config = dict(
    n_experts=128,
    lr_router=0.00105,
    num_key_value_heads=3,
    qk_norm=False,
    attn_scale=0.125,
    parallel_block=False,
    init='normal',
    optimizer='muon_variant',
    max_grad_norm=1.0,
    final_lr_fraction=0.1,
    max_seq_len=384,
    doc_mask=True,
)
Below are experts of layer 5 (counted from 0) of a mixture-of-experts language model. Rows are named router (the router's row for the expert), up (a neuron's input weights, with its number) and show model dimensions 96-143. Each number is 128 + 24 x the weight over its row's rms, rounded and kept within 0 to 255. Numbers have three digits each.
After each expert's rows: a language model's description of what the expert responds to. This comes from a sample of Wikipedia text that the model never trained on.

# expert 0
router:153147121166157112133141127115127114128116157118134123143124128077092089145128137120078128112116112093142169116124084141127162137148140190099154
up0:139118154097118093170117131140128129148128145080113095145134166070129107111110160146118144123149126137149137133107113175155117105114133151102126
up1:132107135115170153110134148129086124129138117152129112107130128123150083117092140159144163103141128145091145115118106111098165093166142108103120
up2:149130100151075104101144123109128121112128139124123139147105139142080082111139158143124124128104141155133137085157132149180092130143133103138152
up3:164110110146110177104134131110121112142140127124113113139100095105141085134125137151146120123131101134135164137159144165146180166170158161154135
up4:161118103112131137094137152131119108120162104120105169107142179106137119117133154128121110122122124111155115111116096091144094091107102141092113
up5:164133130125137100114100122141116146105090100121099085135177156094074116091139094150119131087123132142115145098140089140115183144162105101148131
up6:131134136109131096107117106152153163099154127153156095134171139125080099150145148099102122141113143117104136119112123106137132130155147147128178
up7:098104132121122112078130126103151140112121132122116135117153119142120122130138113129145117092167119164144132142112138142156139121122115137140090
up8:126142091137135142137159131115102139084148131128150109140091112150121121150170135132111126125106137143121132143130139126123113123087136132126154
up9:167112147120120101126123106116115128143157154074119150148129140125126139163148083153091109156109113104115146133174141184113129200110096166142149
up10:141116107180142144099147155164125115134082104101113151137122183102099128108136150162104095114184125143148151152105130102117112119119111166091099
up11:127140129156132106127110152138129155091102155072152165158144075101153136117105134110140148151156105117149102144115153135128134108186098121161174
up12:168095127156124120144147146131142118122130150113123157140108145126148130144125100112145161119124113094149132122129121098121134151105158122146167
up13:110142129155112134108065181122125126106117141109135120127126138139121116119094158115164167104145107103141124145140111147163129150156137096144097
up14:161125142146109164119089163110144128138110143117110147118109088097138092111138144099145134126137116128092145128119072171132128083122166194106143
up15:135111156126136147104118093098133145111130120155142149147121122068122119099108133148144139134125113146139095124143114110113133116164153082114119
up16:131159117125156130121119142130096143113146141117121153134142107095105089099134154152176100092104130118143140135103204147129134098125143137103101
up17:161138140126117115156153086116140153112097095125104150147133144118115126136112122128121116152094146131140120111112157120128145144108110122150081
up18:150140107148167106131134151109131175143117140160092121114122080136154149130122169098108105099132122110127151117144144125103157141122159121169153
up19:132188123087132133133139063087064126137172133080089164098157105117106123135115116134081146147120117113155137147137112124149143098124118112089149
up20:150085129070121109175126150139153136148091111121098146084146080064149132145145105124147128116097082129154142135158152156121153133100127121151135
up21:126114094123141121105078179137140133149135139154119086163179136082168160085104142122148115163121116134138126132101079143127131131158067106112119
up22:129110145119131115157125109119119130145138101088110134138118139150120126161165123081149143141111111188093108065158098121088183111122111115147132
up23:139119144121119094177137132091112145136122158114101112117153143125126115129120151150126115064111100082106156120137117159155146166146091134123125
up24:137113155154143093134152122150078138137120149130107138092151141118137132155113107163164195123125133139147118140129133135194139122084180165152116
up25:111130164119199172125120154170142103135094142118186129141121108124092136119099120116130135118152121095095143139097085098123100112131140121100127
up26:115142159154155102133153122167111152152134125162126105175108133135064138123134104104103108118141100134106146114117124116117111160154125152129165
up27:124132120140108109134141151079124096126154156124144127101140158109121137080065128163141125113109139106098135166126131117171162132146140152135143
up28:137126159146135106095136156146121127139102175121141168132128128114071110133102105170181135077117175150098163139126146165160141188141123125091123
up29:102113175110123132177127145165137139121100199142143147157151111156197123135140128152130135162134132095117103121137151125105118191125104116133131
up30:137109174122123093132111108108098157162118119133120095100120132134068159131152128146102119135135132132130113126118146110116126136153110147178134
up31:117144142168147085123124123098099152121139145119108168113112120121107102128103136127084122097115127119120194101142128094091139103157162146077149
It responds to: First or second piece of capitalized proper names and headings, such as El, La, Ha(bertürk), S-ec(urities), G-ar(rison).

# expert 55
router:109165107141146147122128096147082156158143139105103111118111106124108100120148114097117101093158084131118127114152142124154118121142106168117125
up0:131094135157132167087091136110156154101152135124119106120114140121117131123098116122122113149132121132167144126141097157138065132128166137115152
up1:138106090119113173147141138122124163144130117109139137121086110103162154180104098166140101160095139089187141104111116123120120178138131137148118
up2:117152118145137110122152118128119140112089122107120121075100131166119164107124152181137135118186130120149138110100139146133120149148143150138153
up3:119146100164128124111089132130120129137150077111141165178136133110095102113144140115078166099130119125098113105153133164173105106123166102122119
up4:086108151126146140143104095115139141118122164100120129138130113129104104146135133121138123109148136149115144133144146105080121169122138137095109
up5:139160160129113143159163146110122152122124102106121139125173113159117122101105148128129116138133119161145165130132110143107159107132155137088130
up6:122100121131160118138165117108132146163134125109107131108119139090166126093117135136134130099165080085125114131098135128098124079124152112163161
up7:101101163161150136091131080136147123136138121117132130108136168064085169105160155119122088117160125106151181135106171156123127131126137118152125
up8:100133131114151103103172122148142181180113151104156114115153131129133136125086099118133121107111096119136130121147145118165110109123112141105108
up9:125139140151130120131121121145098122169105143118148095131106152101117123123079082118102145151163103169127095181105111129107154103146092153113164
up10:148143145102157141103104094190132122148096170103157130134132152045146118170092145178142206119123142145108119119129148066124119139132127115133148
up11:126107102127122131113126087173101130165128097111095143140137111113147070159115092145073121124132114112130150157112148186165169133103133087133098
up12:121176157110112100122119106102099094170103109088147142147098117092131105157150125111139127121107162113127118158114147140137176118138120119139163
up13:126136097144133083133125126130151109150121143129134119148121124114123125153116086140124099146159092148122105147155107152148111137149149144143140
up14:089125100157101120111105148119161141116118144171123142135114157126135121130077172120088158115118114096141103056166094136076108154127149134100136
up15:095093132108148116114103159063129155149152116105113151119173123082136121099131106088142096099134172113119137104120103135104110082081139141122171
up16:132198111115157132145104115166123129106123131108165101188116134138134168128096098093131143147136064130123123127146127141123104111116122101100114
up17:090141126114134139147117142096109186084147085127101138147106088132110164125148139155117093151172132116172168106090100161097100121139113165164112
up18:134151101136094115131123135157118115123142169102108107117139138134114105143135120167136115169107122109122144145132148144101132145126167163116110
up19:139160170125137135162139106088104133129122112110133194147169107124158104154118123128096110091133131152128117119088136145149123119125107138134091
up20:107161154132140155121121164082117099188113143087126120098132157105162111098104140133102122169150105094158165128133098130096126088144145121109103
up21:096142143126138106125094121123111134116146148120118170141141125157081120119105077118121156145141129139145131152140125180118112140182126113098095
up22:190091137152129112143176101172159168132132150120132103110111143103106107147146129113159135092110117102090125113147128137176133147099138139149093
up23:109094087086073118131138156153101136131119143159066111091126131115150115146176150125123091104141117099108136126142114100105157137113099114127143
up24:138144126109149124127123100134108169166135165084108110089101143146124136162121121092171112085173112118136115128070119111128120098119157141110114
up25:155131127156125120131112114085165115182132137120107140081117121067103162131110150144109123071128091111103135128125138113165103111108132108113111
up26:119148145126158097119118135108119151138141115157106152143181158115143065189154159085136116147102148112086112121140099115142081153064076122134158
up27:160090131126124106135164125117139128129102091135137135144039143126115109120152141107127177133127118144129166120172135122176122153171136110163128
up28:162110148104105147115071127130156106124092104117139125103100135137150134127134113080122130168147119125104113144110121127142096130106117145120122
up29:110168075153154118097138139130118148127113140186091120167099095174150103136116128118097109167125125105161142123171108154169099141097153090176099
up30:140104106127084164136110111150102112140152134141135099121125110158138096123158168131124166098148130131117129152152154136158126166146132099106127
up31:116135155100112150082120172138164143083135099128138091144105150121152092121134121146134163157123147078133135109121154136145124104115096133132107
It responds to: Line breaks and pipes ending table rows or headers, especially election results and ratings tables, such as after a constituency name.

# expert 16
router:158113118106162125158131155157080149117128145108133122105141078118109117125088145117090143123097090123135155122155128180092121162177144164111146
up0:121131081093163122132133146118080134094071124129105137126173123158142125137154114146176122150134132124128146101158102147096165134120101124180097
up1:131126165107113122145120118145104148142083140184127096100160134103119117107105152130127128117098122083133166119150144148129124139102122145115140
up2:134113147122129100137143109067104119073099106116124134123112149128148161153128159094148136154120140124153126116165114147099125176114143150179114
up3:112114126106128128154114124166095146093121096138126128145098117128129141149116082121136177165124116113148125161100129168131139106109143115102131
up4:136158071152182122134167136091131138096116156113166138137151152116136160140112172134162133110103138097158114115110129116073148140163138142151157
up5:119148173146164116147140192069109112126148118112199125113117101106143104113138155112161137140071174101110126122093095130121094146155118133129102
up6:129151141109127163130141156099132141129147135100128123123118086143111148178137094137183138165125129150115111129175124100096113182095132164134128
up7:153111087140124104138103082109147124137184091127098119081169128121105121135124126111096149114093098169119089114085150128134090101115107153157124
up8:115077145091163128126116150133122162111141168122132118139159101121132105094106131142156106123133107124100105103132114150122119116157118146141146
up9:133150133112149100152145102101097114186125155108094154114141091180155088132135121122116112073122085089147095117132130161114135113177110148160128
up10:130101093106146158092148153115108093138155113117120086130112173142058117096107116124104133124136130113159129129098144088153128098140135130124108
up11:142136153116155151158149142119112109151120163093159149117099118151141115131140116143141152116076140102135123146154120079162141116117182123114147
up12:151098125149093098120149118155081134060132125131139125125146150092121123144128111103101136156141196096113136119135116111118145127160130158138092
up13:122117107117144125108140146151104153163111225103119113094150120137114111101134151127060120153131119124062173127153112116082148100126122137137142
up14:094119133114096155161157100116137125166133166153070124116138090124158082135151107127108107142078120152147137148145140129102137122172088132135129
up15:126131147081091133143089115095074157101140157098137137096156112098139153155130145128143155129083153186144143123093142165109111144101124132130109
up16:164110101132107183182145136164079130124132139129117176084145125135125139099159129107130135129099088133119136123142132141157129163127135118113161
up17:173152158120147146069118133089108173132118112084106115129108119129101113161074092128120104121156125129121128128147124146094125155113140157101095
up18:173117129164112131132134119124120121118113089105133153120140086101128126115067148162121192122122117152107147114113121142118169134135138100103133
up19:159138144098149109148159138126112161133125149123133178127108136142107125100096108104135119138142106177158170111158148166137154120166122138088139
up20:126148125106123138115160134134122127139125149125165139131074117093111104129109118141161115159146113110137110161158115142099161152119140132099180
up21:144165144137159076127109121156149139162114158085121106120116089133082109129094170174101140122119115133156108108105144168136143171166156123106139
up22:108158173152105100169088111094084136080154131107116170139136090125099113098111127126129121160168113113141126138141154129105141169121118172166150
up23:147082085093109116083082141162123096121155091127142079136146126106084127147111136156132170110145092114130176162099134155126149115154114151114130
up24:164135125086135146115140108180108145114102144160117085106152149137118129123124122115120145167109086135093144159122159111119137115115125148119153
up25:091105123085153142161134149176168168139116121112139118115143086110095125107120106121133112136131084126077167137088138140144167141135145118114158
up26:133129147095123103107120148130118161096121123142113143118112089152117117145171162140110125113150146161134195154110111162112129112120171167117144
up27:138128094179166104164105109124107149081160147108079094089120123114106105142119128136123174107115096114135153143115125128096154118109163089152197
up28:109121114151148155136142121099163128139133115086109116090155117109164102164071127145156143064142110108075106140134143133141115130111137138125159
up29:136121104127109118141120133130107134096124112180148096123122175099166109107133107157139150108178149128149144126121119155144116110125121109079154
up30:128121145139171127123113128123116137158152125145135138125157124144130077111122135124164158135065124122127144135149107102146171176152127078120140
up31:122116120106054149096105111129096144135156136121104157127127157104096119144137131165152147141133140112143172129093125112121146119144141134116145
It responds to: Unit abbreviations and numeric pieces in measurements and statistics tables, such as ft, km, kg, mm, million, plus jet.

# expert 36
router:132175125116152143126067121165129166120158126122114168162138114093127138147147116115139066130146109088162129101110160094145136125120133166064115
up0:161106148138100130137120087137115138118151170070096099134109146153120101136143116086154132127142117123103124108135148148160145072134122140106146
up1:166138137155114149129146172109104141095065090127130123165154176116128121143136088124157141178081126109144133133140168131116165164153160150146150
up2:188112126147118178117133139155115142127132119127144149177123148098147162139126107139097146136135130179127096102134124108140182127093106138105181
up3:122164162130109139147103130114132117118132075152099121126108130114071157120126130144104167099130102131127101141119094127151131157107124096076136
up4:132089110132111092156117154114124164125150116145129126171148092082122145104152114086101120091117162170176141138103107134144112125155132138130117
up5:102146146137136075117084140188098134118121147121051081167153131093148125147153100111104111112081132162158175115117126101087138143101135112105148
up6:171122107129150114124150181145144183130112134175138133144175154170135116120146187071142165132121127131135148150086121079125124099126153124151149
up7:092128134098127109154122159090106157136131138111136117080111124156127172126114094132139147093081140090104101120131129159130135126128119100174118
up8:126149108132118133133106111121140130098144108122112110132122142128105110142146150104141113157103089128070090100099156107157145149153106100103114
up9:100175117062111139127138125108151134139134157113110131137151126120172131148107143090120141153143132100140096092114153116108131123110091120142131
up10:129134184148093132111095159103135143117169155154111174173118116117158125121105155121116126162127085119144108141129125126135143134102086149135114
up11:114094107123107163146128155099123119127115132094120158120119124138078096135085120141107137081082104137120120164105144106123169142111159091151145
up12:161101143119143105130101093116127154169121132117076073141129135115100154062087107152107148116117109122078111124135117117139114164141128133119097
up13:150143124157123115148098157089099202163107170116121121095123136131135122132136159180129161104116133110109110097115155120127150144121152113142154
up14:138145104108117100092113139114119144127124147082166142145153127100140140145146104129159125173144122130128133135103137077115132170154084150114112
up15:135112106115102118147074103130138157104135158154121142119136120131116159083076147087136141109116115129139124141121119140126117136144163145092114
up16:147109143169173115132128158108140128124170171155124109154110123081144144127142182151152130147148159084151120132130159129169146123118172143091116
up17:144130099104135150154116135143118112140113192105099161101131113150115162120121125118123119153135155127131156127158116091134192097145164084127119
up18:169124148170156132102139175163114166127095117119160155165119166110114116141153083127109098146153142140167175158108115141112146143100126119132149
up19:144107120121115119139164122125146123134155096100116138094159090145129123104113142149136126138084133085119163098115121167072136132114113158162133
up20:093108141120138169172120125122115136134118156163111108090144106062149109118129115168127119120162139119173173144133153125100185090161147155121146
up21:130153164169150137138148110164139111149081150174120167064128121135134111119094106122138115135170088084121166108130110154161079147119148109169120
up22:086155164120123094132094137143140133133141150110150109120130108182143089146134160129127135129129136103126176118133117133134132112116112169084162
up23:126133130094109117083096169132136195143125091144150139175113081109141146163117102162128125140144075095174114174098144114113131128121165101150139
up24:119137147140090124118127134104152132147140157121128105100145097134116147113111104138175118131117157103139125122109153163140122112130155176131146
up25:103138112108110112097157125114129134125106125094098149089137124104116132119134097095070113142155150083168115161072126142148123084101101110145149
up26:145134123159148072128091113118168155109148164117148163151099139108180069136175145170100154155122127115165101135160140128128110118118165166115135
up27:125139131104103108118127095158139162139125148108141105144130110117151133126124104157060128113137098094161163084126080123125097118112126140137116
up28:123149124189145142149178156106130135153153115150136110163138121118130137123115145134128096118112109115100135118134093166111100131140126146139153
up29:101117107174129148099128132156120113115135110185165123145110090097141080121137125149082096112104085106147138121091142119145144166151159128093084
up30:062149096144126157110129120145162149132082141133123154142126102145151133143108124149191105157140099130162168129136161142124111097158147137136121
up31:102094144137149147123108121075132155125116156171144115116161108091116096114149161142127142106067131148137126142089103129141139124139138163118126
It responds to: Middle or final syllable pieces inside names and uncommon words, such as Kab-ard-ia, Asg-ard, Bey-ond, Ask-ew, nose-ble-ed.

# expert 28
router:140141108127162141140152164110134101149166129155107136132132096123110093154128129100103103110155105108152142128122070116123137142169137165102156
up0:114106083125185131191150142151090137114175143153129134148154121136087145115147119140143106124132117172127164130108143128163114110118098117108119
up1:086128125133122122170088114104104128139160146099111123156123121137131079099151132145143163120148119117154118108119160161145114108111145097070110
up2:115151134100115128154129152160142180108127132111108122154149158114094135132112101143184120109136140091131170125108113171099109090100132135138127
up3:151111147136132172086167163129093136120097094118123157123111108103041104104152116117171139137096148107106122117146141116133089132121168095149165
up4:101099135130156132088135120137139143162119187112141125162129123125134124120129109114157135137113160093141199146116132120129132109134118108124112
up5:132136113123117138121093157145162156125118163115136110112145120143130113086159106130124111093142100125125146115154121111169092155113084084104073
up6:092098093153113067134133158158126142106141109125143163151173130156108131129105125156084108118112134139136132129154157152161136127113099136128134
up7:112118088123154122135112097139083154131127140159155081125138127124130135119091116157140126115132139112153111092127127087152124119115151139114159
up8:157125106094146148103127118136102161147102129112139159152100072133096133116103141188094135160152156095106143116150151122133091117140175130108141
up9:136114137145126108130121127106113159120137120134119133130130153110131130142096101144123156102123136125121147127087116117165094139137094139111179
up10:129169132158140103131096109119138164137116149114098114156072133121144087150101123143137143104140098109117172163125105158132118141103137156115121
up11:132154136141110126186125157116115181134088126088094095121073118087076132146110148129139096099135141096158153135141160121133143144097138137091083
up12:127099101129142108097105093148159170125118138090142085134116136071078118129152116152149103117095090127117137083117129140135129158125132162124139
up13:098105114137156172168139162157136164156078137116109145144141062140115115137146126143142091098135144123133165097144130104166132069126116121166136
up14:132138123124153129179147135101109147097102126120149136077113147161143155146155105141166147115139105122123164142078127151140076086123100151120098
up15:190131119119130127143133134161098155128086150132133132134127099100144116114104115103106121087089158122157145119113124128148102135124127135142099
up16:151087124128135076136091133105121167114147125099095145145101103146085152103128121114169092087125138128171146124133135123115136114099185108137097
up17:168140094125152154109122134118100130145136154098127151122140132123120121130085116150120163106134093132141152107124124116164110127148123110107150
up18:121100119107133126103129119104141135135108171080121117109118096121095134132124096165094061143154094133156155156145156150138121113093142111135107
up19:141132096117134167116121110104110183073122151109119156139106131081107140169116131121130122156145151110142101086143141126132143142078139103140098
up20:131132119138150111138108121133111167124143116132144104129133149107114138124121112121123044110113120126137134149126139116136151089122110112095111
up21:146106130162136168113131107158095174151163159132138113126134171087115116142108129120158108093104181158150170147130149151130125097135128098098099
up22:147148093116153134155125156088163112166140102113112186134118154095124146107153123142118127109152102122136133142108145147149132140153101122131121
up23:124090141134137157135101081157138159152131136140110112128134110110142133117087092121126156139090142114108110157148165127166105135137116135093133
up24:122140141164146136164166123110119105144070113136114172148109097143113116125126102124117111149131099147175168083145156098165116168119100116109116
up25:110132142163154110171154150160123145155101112126135136104127124139088121104180115119121114099156143140148188144091122125147155130085160157122110
up26:157115115121160159108153121120105113144154156128149134154148127144109099117137113134142116105136111116148126116128107119134126150184126114119136
up27:105102123095117113158100100152130148090142125143105135131168072119104119152108133102096136118109113126141146129127162147118170151167129123154112
up28:138106108149163140157134141145089136126163170124087126135139089141113082102132141131118152105115088094093099077185155102129148152156146144129130
up29:132104110128142119092120118128152168113107134174129111158128131143096089147116115140087134118136094122116149151153112155136144125116118138091177
up30:107077107131156136111144112136148162162158123106161098113097116124099140105147132136141105101126125137141160115156153112131109102137139090137130
up31:134171129144096109148117147113097182123138126132128129155169170129161130152108147131138111092101140134154141159145106126144119123112141132125067
It responds to: First pieces of proper names at list or table cell starts, such as Jar in Jarvis, N in Nardi, Olymp, Kam.

# expert 25
router:114127086124166104112051130119117143097114121143141151172163139085128089132139101075132102107130123129167167129140117120177125099132164165104114
up0:113109097109153099108115148113115162120149153128139126122167139076123111098103199146105139109141171123110125120095166154135124107130149167139117
up1:153163117125151126139101129113107138098144146140108111117123106119102093130151152100146151125080091115109120123105123097115125151088114123079104
up2:091120138143138162113106121154115182153120142166136150138130080121090093142096130075125107126108133164141167168137170104141098086126156123131131
up3:114128161117125105107115135125110146138107159144134118106150130134152128122119135145125136063130101178128109129119131128135132101126149156125108
up4:145113153141125122119135104110112115080170146127193075151161131117098120128101131131089129090100130102147112107148113091133151154155157144174131
up5:119142118114144114128124155146137129105152122134182132165116122104119100120089144103138103161152127152122156134145117127127129108123152137122124
up6:161111107106138096131090108109135148108145157137143087144137117146134089123130110102082164121132146152096090107145091165144074113108106172139164
up7:135153124135161147126108210094114142128137085085066106137103130117118166180124142123112121097136107159199131154106165105145113136113142109105112
up8:093138112109132131141153167142102162105123133142107141160137139153080097148153135157116124149142106099147124122097131155138125101095177100115128
up9:128104146107142140169119138100137145138103149116115152136155161129149117131131127232129112171201111142188131156130067154138109111138128129132143
up10:101137120114129098088117103143118124161092099110147138111130115140097118104095107083140162120105173110126157122125118124148153133129145121128111
up11:141128110194121144125150117096155115139113108127139120138140133159132106109131105120132098133133135130090126121102093143153140131092103114168165
up12:101110102126176110139116135119139146130129092178152168173156135106114114090082135119108108161141143137123133126143146103108139092126142163083100
up13:178147122153121104121116077160078134088131133087081096128102104088085116138095087104115132128158091114132113127096136132133103131110153153103100
up14:123138148128142116162107109119127128130170149083148108155155138127142122109135116106107133145141125135105120158137108147102099100125144124117118
up15:112105098150154157088139096129133173113179151148113136126128104124131140151139135090100154152146145128169140109109134155130125123164158128084139
up16:166089154081118128142122119139132117134099117118136099157131122123127085153131084165089128096188124111101190080181127135113151087085130130134127
up17:120138161119160126139097163098106157107147135159123137138127135116105105118142149098129098145136095119092147165140158079099151122174176123063125
up18:153111145121125138133137118126132145121170129130107156121119161114132090126114091083126118092112134137168167122144095089175132111141141151114108
up19:137118167105071165119083127104137131141110133122156143099126147143124123065162126143140134086103142096143102114128100116133126116140139121100105
up20:117141147097134142132105091125129126124115124144166119132129155117119111123153142129175085101115097111135145162124102151182136110151129152144125
up21:126108130089127149106126128104181161091126124135126160088120076087110122140077152096110094094134147082163121135086120123156103120132099089129165
up22:127075127177156162119096155121123145129101146153173168152146147096114051146117163098136134123078128100148134163108100154167150098126149116123134
up23:122137133142098140126136096140120125091146148133105174141126104081179128164135128177156159095125115163142125166113103129108139152101127153157112
up24:129132127106081084141112098161108142164147120119142106143133131117121155151143117124137101157148128112135156134163124144163143168082139128097124
up25:141130099117130150135138153113120152122090134132166110129121107080114119148146129096135118127095090118184092080170103134155078133117121085147148
up26:104127132119137094145113099131106162150131148149121156113129104151147139126130122114180122124131129134161150148157132131108128076163137157124117
up27:123115114131130107129163149116116169128133117101123105102114139106142093138157103120125088132127141132159105120140154157120183165112183116133124
up28:120132097137117100136171124112157158121115169149128139129171126116134125156137173153110133114145127094147132119123096097141126127116141131142175
up29:110136140097102136109119127192133116125137105129070114090149104139127122127093110152120104102118099125125136098113114148088091136136120139115128
up30:146161107114117135110103117121161126140138110141098167102166112116129099146151139131114075133096161155126200162125124129145137102155134121148138
up31:134146144205095122144133125101119136095168110124128107139124153135170107138108099153118149130109156136158117128142127131165149100110089076134152
It responds to: Final word pieces ending names and nouns, often plural or Latin endings in species lists, such as -os, -is, -us, -ys, -ians.

# expert 20
router:162182130134125097159125137120109138140155123104127157151126137150111134121119138099134098100124105133179157104142140084138164088131132109088113
up0:159139122150112096129178110150142148100126158131088142149116163146096109129114121124134134091164142137090153162111116170123122102127142102185105
up1:142138143079107097165165125124121161087116119115104116162132143112096168120119130120153177115090144123090141140163119139122173170143130126133112
up2:134146127144162150129141090103084175127092148143136132175127082135117155126167142140144144168141105127128138080123135147123119139090118130148124
up3:093129107124116122149126109107135191161086133152095125125147103096115112116091092142138140132137135104132111086175145105146159107154112110117127
up4:148157143133114136129125105124104138111172098130111114077114108125113139110086094163114125167146110133139147133121130115149152082154138116149080
up5:153153125160106126108107128107128138095151146141133162139121132091133074092134134156117137132136108096152127120127153097151125103130122094160135
up6:114157120120143092176160157125149182116102152127126120138119110144087154152102107148122111141135084148134159141094083146154145125172122177096125
up7:128136140126137125110118169139139184135079086123118127150168173130146114084116129141128110144094140114166139162158135115108124131103137126126151
up8:094116154136149141130138141157119167139103097125151075144123105097107083110130142117133149098143174120123108117079161119158157085105096121082097
up9:131084118148101108130153132131158166145139140129129118155126157168130161126110134124131067134101125111130133121133119111142191114165117117167122
up10:084136150169142119118141121125129122101120076132133071124132103139084102125129087113144169100135091122097167112152132156127156119194173112077158
up11:093089160148136115123136135106133141145117138103168135113145133108130119116134131144088101102175094092179152179103123155130088125077147122144114
up12:128123135103138111161130090127115159117138127105113161141140102134133140108122147128115112099111107143165136137162113119124098071168106115159150
up13:142124120126134145164121159147131123059080096085125108147160138160154111113174103154142133121123142100146131137122133127116117137090125120136139
up14:167121138125104108117119128101135154142077156128142141115131132134115138120061122171127170131111093129142149158134134104121122119145136130161127
up15:105133111177129102122145112107125139094112152147102106134151155119137150127120134111086136148118100097112119166090151141125164128122129142142125
up16:113144122104116160174112107140135118118130141121144143117119116138108136113081098166092165125173157112119157107111150120109106119151095115139153
up17:140163148136112161095126154104135117076143096097105155146083127145157117106128117137116157151087158068160111087150071116128118103117112139065147
up18:150110146096136141134084132122103141143126119137137087126163176167139138118102113146129134128056103145115115107149087099122112154154160128093135
up19:119096113136086113135142139127112179132140102065137097145142093117081115073117122177148095126164099123099137128116144143105131082158123160122126
up20:067145155183144158135138144105108143109177093097143114141145134125131122121143125139144103108110133102128150148126109099121132112136123110110130
up21:159129138124104137161143126141139145121151115140115115144125137104122134128129122109102106123174118131134153097115130127117121122119137129132107
up22:111121171147121142115139148148111124156125122128123108151162101167104096127117114137127103062149126096143126107133128110169129127117158119092144
up23:151127100120107114103105111159127158073186149154114120143123155109151159121125154155123138115092134164155129103150133121100127122125170158086135
up24:150174099123126123105135103139082126136169168130111145154133142151107157134177128128114108141164101147118175157097111134162108096108114165101159
up25:125120164117128104127129173100086141159121124127138181125132095172142096127111130161105116082115117154162172122111106101134106140169127078114138
up26:136154158143109107165131121136120133127134151092140142125136099142129157116146063137152133141118165172122142120141127079173163109133123112139129
up27:145123136125135160142103155148104129124101145096125131112116092154163122148135104098127108122116082116128123158165127155097127110133140134138129
up28:122157150125154126114133163076092135140125131128129134141105139103132124152094128149155157133097117156128150108152134136136188142140121153116143
up29:131104104106130090154138118126070137129128142090137142129107158140101123138146142114124167102123096129142132123129153091089174106127188124150105
up30:126122106123119111188152109140155166118096164085072143135146121149110111117177135134132096129101117165109105120100152129131183143100133112130153
up31:160129148119102143138113121084148129116124122123145124155116111160151134156152142086121118132114119126159153091113115139109179112132133094104137
It responds to: Final syllables of names and words such as -ar, -a, -ia, -ley, -ville, -bury, e.g. Subhed-ar, mort-ar, Diaspor-a.